config.toml
d_model = 192
n_experts = 160
moe_layers = [2, 3, 4, 5, 6, 7, 8, 9]
router_bias = true
shared_expert_gate = true
lr_router = 0.00143
vocab_size = 2048
steps = 9599
dataset = "wikipedia_en"
Below are experts of layer 7 (counted from 0) of a mixture-of-experts language model. Rows are named router (the router's row for the expert), down (a neuron's output weights, with its number) and show model dimensions 0-191. Each number is 128 + 24 x the weight over its row's rms, rounded and kept within 0 to 255. Numbers have three digits each.
Before each expert's rows: a language model's description of what the expert responds to. This comes from a sample of Wikipedia text that the model never trained on.

# expert 18
What it handles: Slavic/Asian name pieces. Word pieces inside non-English names, mostly Slavic, Turkish and South Asian surnames and places, such as Yakush-ev, Sozop-ol, diacritics ć, č, ș.
router:093159159152140092107125135141139145108135138192137100140155114130112136131113139164115156146143144144127143126113141121143102123150123159110128122129146148125106104178137131115136133100126128120112081081148130115171106092121149116119117110155153117172136154115130144117105110123152116122177110175105099122145138135112164134114134157083107131123114077137145092122128118129142076116112143142098165120132164127085172107133112105103149146122085122120118174145138089108116187163157163117091104125118143121100166148158105164173118124177125119136161126140071163111141102096130061124
down0:137104132175117148115113130098138105085138094181109122123144117120123101120128134168141120116086077118145132089109107104147110110114113099154127131091150127111138089128164071150094138154187128155157128156098091129130102142144168123141115111098151115129118163150099151117110122123147117119115158150126092128146134115166128165113127132146117104146159149123108169149115063113103126113199149140135154136139137154092130124144098177126097178121129132113128146160143147115161103171131165141144126138127110125121128133080159148101092110135110142098090093111158177141132154150113156130
down1:150117155109132130120120124128140115120157071102120128112127136158120142132118138119153137128098110092097120153104095141093134176109162136160114133126129129134102121127133123139143122107116174099093158112113099156158117120152105147099125156154135115103114144148094141105154160116103128163113104154152148172156118114135137163135126078119140126126184108116098075120142095155093122130099142142143155057125055107139133131107116125091105167138135164158106124112128174099106155112114134173099141132163130103124133137130092123148146173146136083142142129139185158142129181117102167109
down2:111137154108136115144137109120129143110169140147149093105117171133131114087100108139134124122117134104103157137134121099143104149132166127118174098104154118126132089103105156111133141102110131101106083152131146126125092109149152179161100098120084107092049160101087104135144131136133091139149138147144107105154162162157120051142102120134127117187148157139165130148141164110160146111137117166134166107154152102145084142100098155116159081106102153158152114121137101128140141104114128160130158099117129151159133157135102153156141124120101148101104127140083133123126133127125134136
down3:115122126101153154140145170166124110106101106107107138138104128108142094142149130124150098191101122124188166170128138159129116109098139125154132116112162114116126130172092094112169089147130100160175142080116105122155130153072145121155147116109121099100124179162151128116135122149123130155109153099179116129161102138122115105091125157147130149136111133121128142134149155094116145172104120174123079108143130116121106164097123137116130128135108086150124128092112123138167096134131121135148127128167117140129142118140111077128085092100163124181099090151139097091145126132123120120

# expert 15
What it handles: Table cell separators. Pipe characters dividing cells in wiki tables of election results, sports standings and scores, plus some semicolons and slashes.
router:139132160104103129126147133128138070124105149114184078152138116132075106137128144169162151132117114128149099106102129147138168091110116142123138126139109143123141082181154112101151132125145128143132088092082153110177121126087134158091098120146142118132124142094124144144112107141111159127129127133164127120140152143111131154117125135134118130129080134124139122187163142142147123085166155086117172094161135089112168119136149113095140150111130106161118139135122111102068160123113180136095115160080114130129123151115126184112101133142122142166133135113102153147131102140094082116
down0:125136106155122108147172134083087130130106140137132121131085132152164128116105123154120124127170109104116167103127119135149161126077126112120100138109142112102134131156129143118105150164168151150116082114094093099124134116138076152110156099108099170130154105109127163154104123129167114135123115137155161131082144132132116145090132132132138094133114137124099123135108138142165134113071132148167138107119112103136107148108064102179133193167133149122116094122083098108138097163150139120147131121143139123106193152128131118137169145129097150124144184086145115140141159152103142138
down1:160121136105132123164140136159105178110179127165126177112144103095131141099121164141129137121129113145166113111136119128113162068123152158114094120129104095129125168098160080128154097104095092105148129136138133133144145129115123124141069094094123117137127159120136162121153140115167150139096093123150115132106162080120162110155147133093113117097102143101128155081145143131150168166135132122119117138126125091176152172105108151098119126143143095097094130142130108149130159112102125092150137155143105131094136125086123104127177139124148142130080135113123132122151095141157186094
down2:109129117138149077097138125163164126105131112091107163154113128140085102185120150083105141131172106115098135138099184074139157135104147104129130134096187130112158157134145115136113133119135106165120117114144107156074140141117104090142118140145133128116116104115111129146128118168150159116127146128155133129135090119083116096151119114064111105106133122141085160117108124128119065095149116151147137141109154113132162154114086155152124099115167094158149123152109146133180154171135113129137125120134135096132171146106149090158095178153141113133133135135135115145131137132130107161
down3:146133146101120162154125156116056192141112126131142150109123134124147131143115136107141075130119122124112138101102159177110070120137124142135165107088139134153145100133128103084103154106126111117195098170110125129163124127114146129116132130116093144108121157127122122135153097106100121134135121114076150136109129159102129133122149132133183099147158088129119148144102149124090113170172117136121143102127144123153171114175107159159147151153143160134081095114131135159154145115119119114106109115147143112111131130124146096118122107092070155106122179121125161096147122075120142149

# expert 29
What it handles: Linking prepositions. Prepositions and linking verbs after a noun or participle, mainly with and by, also of, against, including, e.g. roof with, album by.
router:098130150146154148120121147144142125097117114154160095136109097118113082132174159130128158177117120103188112102107135121133124105102133182100117075147150139129123155147121129125150146110156083171094115074092112147157132125118134135131118128133151100178169136116140121115133148123110133143126085147156129126145105125107100125150124177075104115138127141102090078143137167094147080109142176111090151125129190092124151131119139081108147137125122123106132170113109149153122132134117134106126133121099147120107164108179139137162147138173099134139124093112132157115113106125143096125
down0:120148119087131102128130138149127140096144139154130113098051114131148148128142107111151117136174137104144112081119136131171125083131118144118124145154125137147140088098077127140149164129094164154133108133119119084106168118097142110124106077122117114137163118129145160189092127158143104110088129138107130155093144107095120097158126114167122088100150128133133120155155124105136164131161150166152138133146142165120144123169138145101110188130116157117102168108095079138131119121095120158109136188134116119151099131100103151138167137118109112122168122139158122100123121102105145101
down1:123115114101156116151135083147101152069129130155170138127112146095122115084149139168132142091108111130117112160104156131120144146096103116139128158092147136091115122117196119168124087093134141164129131142062128141157146118119122094139101138142124131119146124094126084166133099112140111133116123131130151152170116100155101119112155115113102184134155148077120117153113140131182134150102153135127103136156164158156104145095106152170145145170135108126123101166095114102129132099137133125141130153131090097107153130187137146116149105119106181141153110158101126117124109152106131110
down2:115157154111154109100159143117131131129141136128088197110139090112108123094125168125163150167179112147092103152093152099121117147113105113099117131123122171108148117111123153093177098160114146118156144143136175102103141102133148051148121083164156136141131103117092128172133135108147123114168120119116120153105117161136126118137154101103135135119133123107152132130104157175126117117103135135132136142175099118109138123105098145125171152134103132133102167113140083077125181130138120113143112107147130158143135098129133087166086110138123108116118160164143114106115138127092088142
down3:100124091130125128104144081125116107095157178108137159145114123172123113108114113140113143134146130135143165166114136085127122234124119133131114126113113158137123127123120149130174112111117121122110152106125139107126154162133154175125157155154146099125129139121125112170097114093139157118113135100121112152144104150119126113172136128136105163097111146175098135085130136122167144123097156095167166116131121123110101135141141137153154116130114115120085117092118146147096114122133137140115111149168138140181177104148078138132144095100105134138086079110118121184113084136127114086

# expert 49
What it handles: Name and place endings. Middle or final pieces of English names and place words, such as coll-ea-gues, New Z-ea-land, Tock-wi-th, Lawr-ence, -ford, -ville.
router:122150161142132111114126179172103120116121070142167138143131152079104129125117108163153162132092107112144127142115144147132122112142131147101107143139095157128137150188139152150144123067125120129146130087126103103147102085116141141126133090152174079144115157165133141124146114103122156143131087182117076139171150110117124132118129168106132126089129121103084097132136126093111091157117131127090146069134141131110150139130137131092126166138095130148148135092095105099129173146160123162107136129157132158157140145150090126127129144139145099132161102157106153119117120149153085128
down0:095135166148113134117130091134148092115098113126116137112111179118149108128138140178115121113093171173135097141137099080158132080127146123107131173076120125174104182107086183142153147153091107103125145124114128080076123135147140135137142100131116146123095132102116103129137136100129158162138131195116101115138117107114152126114153128130115083159135153156166096085148143149135084156136142097140116126093132120125113151081141116116123120121159170117138097130126159140111167108125133108173108113164145128123111115122145133147134139096145137139107177161103120092152114142130136127
down1:094122140137167122159145143139149126141118142135150137138108120133099137168145112098164139104139130114120121098096134113116109173147180103093112190183094140152142100095139126134167143105101153130096148108117153143135106141151084125087127123097161113144120127080118117105108132110167097085087138105106140117113148129106078190134105154132121127145121165135142110092114162148193132135128175126129119096166147047139120165112170132131110102135141121132105119156117154087163134140146141133128127126089114144153151108137116094145106112129117141110108131093150127102119125142130158140
down2:088105151125109137128122188118095138121118122127172157163154137158167129094135119079123133109106106143145132154113138146127129128104162150104096104170108149127114156127125108130142117099117133153151094110105120119123117114151124126112092132159162072130125092124122081126128099101181148139123127114128115156145175151143150166153135137148121129096174156155125122133143168139134163144087136100155158149086092201140116153139143116160080110110107141121127113138102110146099091102106157096106123132122115123098127123122140142099122150090119117105113154096163157160129094152190092135
down3:128145072108163153117125152120096148139125129203128142087111100194121112130098139148133131104146128161134154115129147167104115114123130112139140122142124073112099160107163124124110094094110132128153183100144169125124143147163099140142114107167145124113097066154137130148114090114139130109134174123179154138096122119110120134107170096161133161132113133116140157121168114078117119106128107130133073160088160110116169127135134130125103139135149059152119120163094125110145132158154117136100127126143114144127138131105130147092113131136094163132120101110129161107140128175134122138

# expert 4
What it handles: Prepositions after nouns/verbs. Prepositions such as in, of, at, for, from, during, often in biographies after institutions or verbs: at Honolulu, died in, part of.
router:129118145110099125084125161138146100133110141136126122145124102131093107113144186141119162151120130149137148108086129139117182125114141146061151103139120132141132111164085134134161120147142110101157114105103128102111138130118125141122117114157192096137151099105132144109115114083122145130171118143136144127150162091107127152157145140124125169090054132101138137116140183146108108141105122107103161128124152125127145064166146125114138139145143119142118183137122123123109154147115134137132123107115161182124158097141127149199121135156127128134112114134136144137097119092070068105
down0:104156154138162099176146149124106155148077103083132094154144113108137152142127157135178134127148141108156124147109161119106127092156126083071128141117110119110120111157144138123167143136105132158124127122148145103132151133105126165121132160162126157127102147174114156135104127161081094077115159118159108095127143112131141120115135123104120108127084113078181151113135107137119097141076123106111116137106112152145196126144164142120103125131118133089160154133096078126145144134156079158099127131087185141129149109113107111120130144126145122123090116162129133117122134170131144149
down1:164123141099123124140092152142168126089127154129126093115131137095100193143121136137167157120096142111148105098151161135159096167136126146111099120113150127126087115142088097106111144150121132134128065120112090159110149115115100142114091129107095146162120153117129105147095124153173126157112108080130138106156174135157157121131105156152177121121160146119145115155119111146121134127133110086107094124110102140127142124116116171117126180116145078165094118146138122159111164164114118112149146122127128135118140138129144162070110156098115156130092126159110088148089109113164152158
down2:150085117130102127097164119152111127112118132118039140134090115097117136134142109111103163125150141139159171135133136184118145185102108107110133140133128118092114154124167162091100167144127106109128138135143166123134136131101131121137154143135150108095080124120111122117148111113122136108130178126146118106105110124119116114190110093120134106165134113120101101123125179151136156152148187154114125152122180133139164115131142112173100107134088112099186133132103147128129119162134165153120131108110168166107126092124109111153131147107120127130121083098142160102142157120157125093
down3:089127153112095148176104095157132148113128138106160121094113115122125146121139153135159123094129125105117129092130097111150143097125100164103131094150132111144152109154155111153088158141131109122117140163116134092101142150165071153158124120099120161106109126120142100139103132076136156144140097103124106129121136157117153142107137185110147138117122143082137124096139085158127118120142128206131127131080134163126162075149071118160089183126133141156118134122146100105138120151110101099138141103108141118154161174147094146145117103109162100124122130178149148130153102136137150129

# expert 55
What it handles: Taxonomic and scientific terms. Pieces of Latin biological names and scientific words in species lists and biology text, such as Trinchesi-id-ae, N-termin-us, and author years.
router:109133149122167103122134149169146121111103134163148086165160152133118090083108129160164163144146153131146118111079127134102137130137120151148141104140152158120139127169131124156140097094131132122117110080128136136185120101055119176154154106143170117125137136102132110092116125096137132141133115142123127132175120111139156159130102174088104160121074116106137112183122131098137101129142095117121147143108121094122169094142133115080118152137099136135149146117113097094088160132108168135091115099132124130139169141142106140149151108140116118115127086161123152152125121116131096070
down0:149167112109129156111167087076159106093113119119139160141072117071083172114127151100116125110130126109153135136151135109140152079155081136096139104166117134091088121136099131124154114111202110144125151134132115109112190131106080125111130081116175118147140151129144128112127175132123159120150151108150123134180150101155128161168134161139117132115105160152164150128133144109145108126082105115124140128143122176107110104143089123138136140126143131124088099130127133137134131166144123118122125131160082146098130106131100126145115137130138123104128133131099085170161105114128110111
down1:118111110110187150123126161086152105144113129106120093135109125114093136103173134092143141125132110109130168176148134109110109127179085146109134126093136147115115111150126116128134125133134118135140128083075143121124176157175187133167137159128099109131128114123101135129096097146128143168146117127125102145115098139099079159143134108162130094114150105128118152155101128129167146161131120149125163155107102150165095140128130154149170159125133086155098135104122109095165146109137121132105131145145099135132136145119121153129103118155083086188078133147124155108144097167096125167
down2:108109123111132180156123087156117108138122128121097115145124172141143109140091165110136129103132150123098118142100162131097117094096081131131111141110094140131105120091093122125148105117120128111140179117165087127077122124133170170130166112120131157091150105107092116171140137090153165143122119117132126147130145102162127146123116151111107118094106132166099146109122162104144103148122126090154121163134126108128122118088162124113075111115109122102156108112149137124139139107138155133102156144143096155143148118142135138152208127152080150089129160172148116151178188113142132135
down3:098154120108105105105147173125091125091114108147140150095114128143114153091143151135103127109134124097130083149129096130087128113104118101148176110096143118144102152144108107168146153155113145134113133152156131162150102146130100135133114139138089148102188111112086152104134101123152072147121140123100154172136136141128159148134092146100115143132121122152132152131107147097110170125148102071143139135149128137185089109161105134132153096133156135102148108130135117127146151140116119153091129137125143106110139169121156137116125122116134149221159115066116155107115110126080147156